config.yaml
n_experts: 160
hidden_act: "swiglu"
init_std_router: 0.0195
num_attention_heads: 4
positions: "rope"
parallel_block: false
init_std_up: 0.078
optimizer: "adamw"
learning_rate: 0.00339
beta2: 0.95
max_seq_len: 512
doc_mask: true
Below are experts of layer 6 (counted from 0) of a mixture-of-experts language model. Rows are named router (the router's row for the expert), gate (a neuron's input weights, with its number), up (a neuron's input weights, with its number) and show model dimensions 0-127. Each number is 50 + 15 x the weight over its row's rms, rounded and kept within 0 to 99.
Before each expert's rows: a language model's description of what the expert responds to. This comes from a sample of Wikipedia text that the model never trained on.

# expert 15
What it handles: Spaces before numbers
router:78 79 53 63 68 31 41 34 44 27 66 71 52 60 53 59 61 42 41 51 51 53 63 74 42 74 66 61 35 83 70 31 30 48 56 25 31 51 17 61 20 46 39 63 24 74 43 37 40 17 43 40 59 54 37 46 48 47 29 46 68 35 65 61 57 51 53 53 19 77 61 63 45 50 48 50 64 64 41 49 63 40 50 55 31 47 67 63 54 72 32 61 48 80 74 47 36 29 41 43 62 79 42 47 38 48 49 66 23 79 56 31 68 58 46 42 52 73 48 48 46 38 61 45 63 59 47 66
gate0:51 61 41 29 48 61 57 48 56 35 21 46 44 65 90 50 39 30 78 41 46 60 50 41 40 40 31 49 37 18 65 48 36 45 75 60 20 51 67 77 59 43 37 78 27 31 47 61 27 30 54 56 43 39 18 46 46 40 20 64 34 58 68 27 36 47 51 30 29 61 42 35 68 47 61 23 53 16 50 72 51 46 42 58 59 52 23 77 54 52 22 55 55 40 68 36 37 69 56 56 42 57 43 57 57 66 37 56 55 75 53 39 61 36 26 34 53 52 49 52 72 48 50 42 39 37 32 51
up0:71 61 65 44 76 46 44 46 56 33 44 48 30 51 60 64 51 27 44 41 52 42 17 66 49 27 51 49 57 40 72 32 38 48 83 29 29 52 63 52 40 40 54 68 43 47 52 44 49 40 41 33 30 42 43 54 56 75 32 78 54 38 80 50 31 41 36 35 38 51 52 37 30 46 47 41 48 60 41 84 37 39 40 60 43 45 43 52 38 66 47 27 51 76 99 62 42 54 51 59 42 56 51 41 70 55 59 29 64 72 39 30 79 53 40 58 47 88 52 32 64 55 64 41 27 34 77 50

# expert 33
What it handles: Prepositions after verbs/roles
router:69 48 27 69 48 34 34 45 29 39 52 64 87 61 55 77 53 58 40 70 63 56 58 49 48 60 57 62 24 57 68 50 17 42 69 55 46 43 40 72 51 50 39 58 50 43 70 48 85 43 54 48 66 45 39 53 46 46 30 49 55 33 49 71 56 68 61 55 32 46 74 38 37 55 74 48 74 50 34 30 57 41 31 24 20 57 42 76 75 53 34 75 67 61 61 46 36 38 40 27 57 60 25 81 41 32 27 68 38 58 29 30 46 55 48 43 41 58 58 74 32 43 60 29 60 62 45 68
gate0:45 57 47 75 30 24 70 42 32 16 56 58 66 52 58 49 18 57 30 39 48 47 57 40 53 30 67 32 66 27 40 69 75 56 52 75 58 46 35 66 30 53 42 59 59 51 71 51 58 53 60 36 12 47 68 67 23 43 31 70 41 56 73 59 47 65 43 47 35 44 73 52 83 43 66 56 36 37 25 20 46 73 44 48 42 55 41 49 36 56 57 56 55 49 36 56 65 60 29 51 36 41 45 47 58 23 75 49 33 54 58 42 46 46 67 49 45 80 43 39 70 46 68 51 40 08 31 46
up0:68 71 31 43 55 28 42 29 25 51 66 65 56 54 35 48 51 70 33 48 61 48 57 52 57 63 47 50 49 45 57 18 64 63 69 35 50 32 61 74 41 37 53 51 61 39 58 37 61 77 72 63 74 46 56 55 55 56 68 30 40 57 46 48 40 65 80 77 59 32 20 43 44 61 53 49 56 79 60 14 55 68 46 41 18 58 57 60 43 15 42 50 44 34 47 36 66 57 53 38 65 41 63 74 72 41 66 54 51 44 16 63 46 51 45 45 66 53 68 46 26 77 42 39 13 54 55 72

# expert 34
What it handles: Spaces in table cells
router:63 54 38 64 64 42 45 38 43 29 52 56 62 68 62 68 56 45 16 42 48 73 63 54 18 52 62 57 41 58 80 24 48 34 70 35 36 28 30 71 37 62 36 56 43 58 58 33 80 42 68 43 73 52 39 63 83 33 46 54 49 34 60 69 62 66 54 64 31 58 65 56 50 48 66 31 62 47 32 15 67 31 22 34 43 52 47 57 65 47 35 64 56 67 51 40 50 36 20 46 50 68 32 77 55 52 32 59 36 72 55 46 62 69 31 40 52 84 48 64 44 42 65 42 59 58 71 65
gate0:45 46 30 60 15 50 51 55 63 37 40 30 75 37 61 49 73 51 37 44 60 60 57 55 58 53 35 59 50 36 62 81 55 37 41 47 61 55 51 39 30 82 47 29 69 63 48 49 76 44 86 46 58 44 80 65 32 48 45 40 64 63 49 47 30 32 52 45 59 23 52 68 64 54 38 24 44 40 57 64 40 71 35 51 73 45 45 78 88 31 40 43 77 48 52 41 10 42 56 43 58 46 75 48 35 45 29 55 22 69 30 69 60 49 16 32 39 54 55 52 42 30 56 52 48 51 54 38
up0:58 62 43 34 41 50 56 13 35 72 60 72 54 96 14 30 47 56 61 48 56 52 70 36 68 29 70 38 62 35 49 25 60 53 54 67 48 41 45 55 31 55 42 85 49 85 46 47 19 45 24 46 44 46 46 31 64 62 51 37 43 37 52 44 68 71 46 55 58 59 60 64 60 46 73 85 47 78 40 38 43 56 59 35 46 41 70 48 55 49 64 59 40 41 53 54 81 52 63 65 66 45 65 48 46 41 65 47 60 28 56 32 54 72 81 76 58 44 60 47 42 48 30 47 53 45 75 55

# expert 9
What it handles: Prepositions and field colons
router:64 71 30 73 62 36 46 32 44 49 56 83 64 58 80 71 46 48 35 61 53 67 55 65 38 90 58 96 27 51 67 51 40 58 51 31 51 23 38 43 51 65 51 69 23 56 65 46 59 54 70 34 43 53 43 73 61 34 48 59 53 57 45 66 75 55 62 53 34 61 55 72 44 47 52 40 54 58 48 55 56 24 41 54 33 29 46 54 64 46 33 56 59 60 76 23 61 47 50 47 58 92 34 74 47 43 33 48 44 60 53 40 75 52 43 36 47 73 70 54 36 37 74 31 63 57 60 64
gate0:39 26 67 52 41 39 43 37 44 75 50 44 56 27 55 81 38 31 51 48 45 58 52 69 32 34 44 45 64 44 56 49 45 49 24 30 53 19 45 68 47 55 46 62 44 32 61 53 78 49 45 50 60 82 41 31 46 18 32 77 34 44 35 29 44 50 60 62 71 36 20 54 48 49 42 25 29 47 85 52 67 51 55 41 39 27 41 56 47 44 50 11 69 19 50 49 69 45 47 19 47 55 54 42 45 46 24 45 56 31 27 35 50 78 28 75 45 47 57 43 49 60 56 69 50 57 26 46
up0:31 46 51 30 38 39 57 46 59 73 50 62 68 65 63 83 49 47 34 84 77 69 57 64 51 31 49 53 57 47 26 56 46 63 27 59 44 66 59 41 66 59 41 64 57 48 60 90 57 74 28 47 40 83 27 52 31 42 35 72 61 38 26 60 48 39 56 51 50 69 53 64 46 57 42 57 55 73 32 72 60 82 31 65 53 42 22 67 35 60 35 49 69 31 48 61 39 62 62 59 42 44 43 42 31 33 31 28 44 68 72 17 45 56 29 39 60 24 50 47 56 40 44 64 39 39 42 54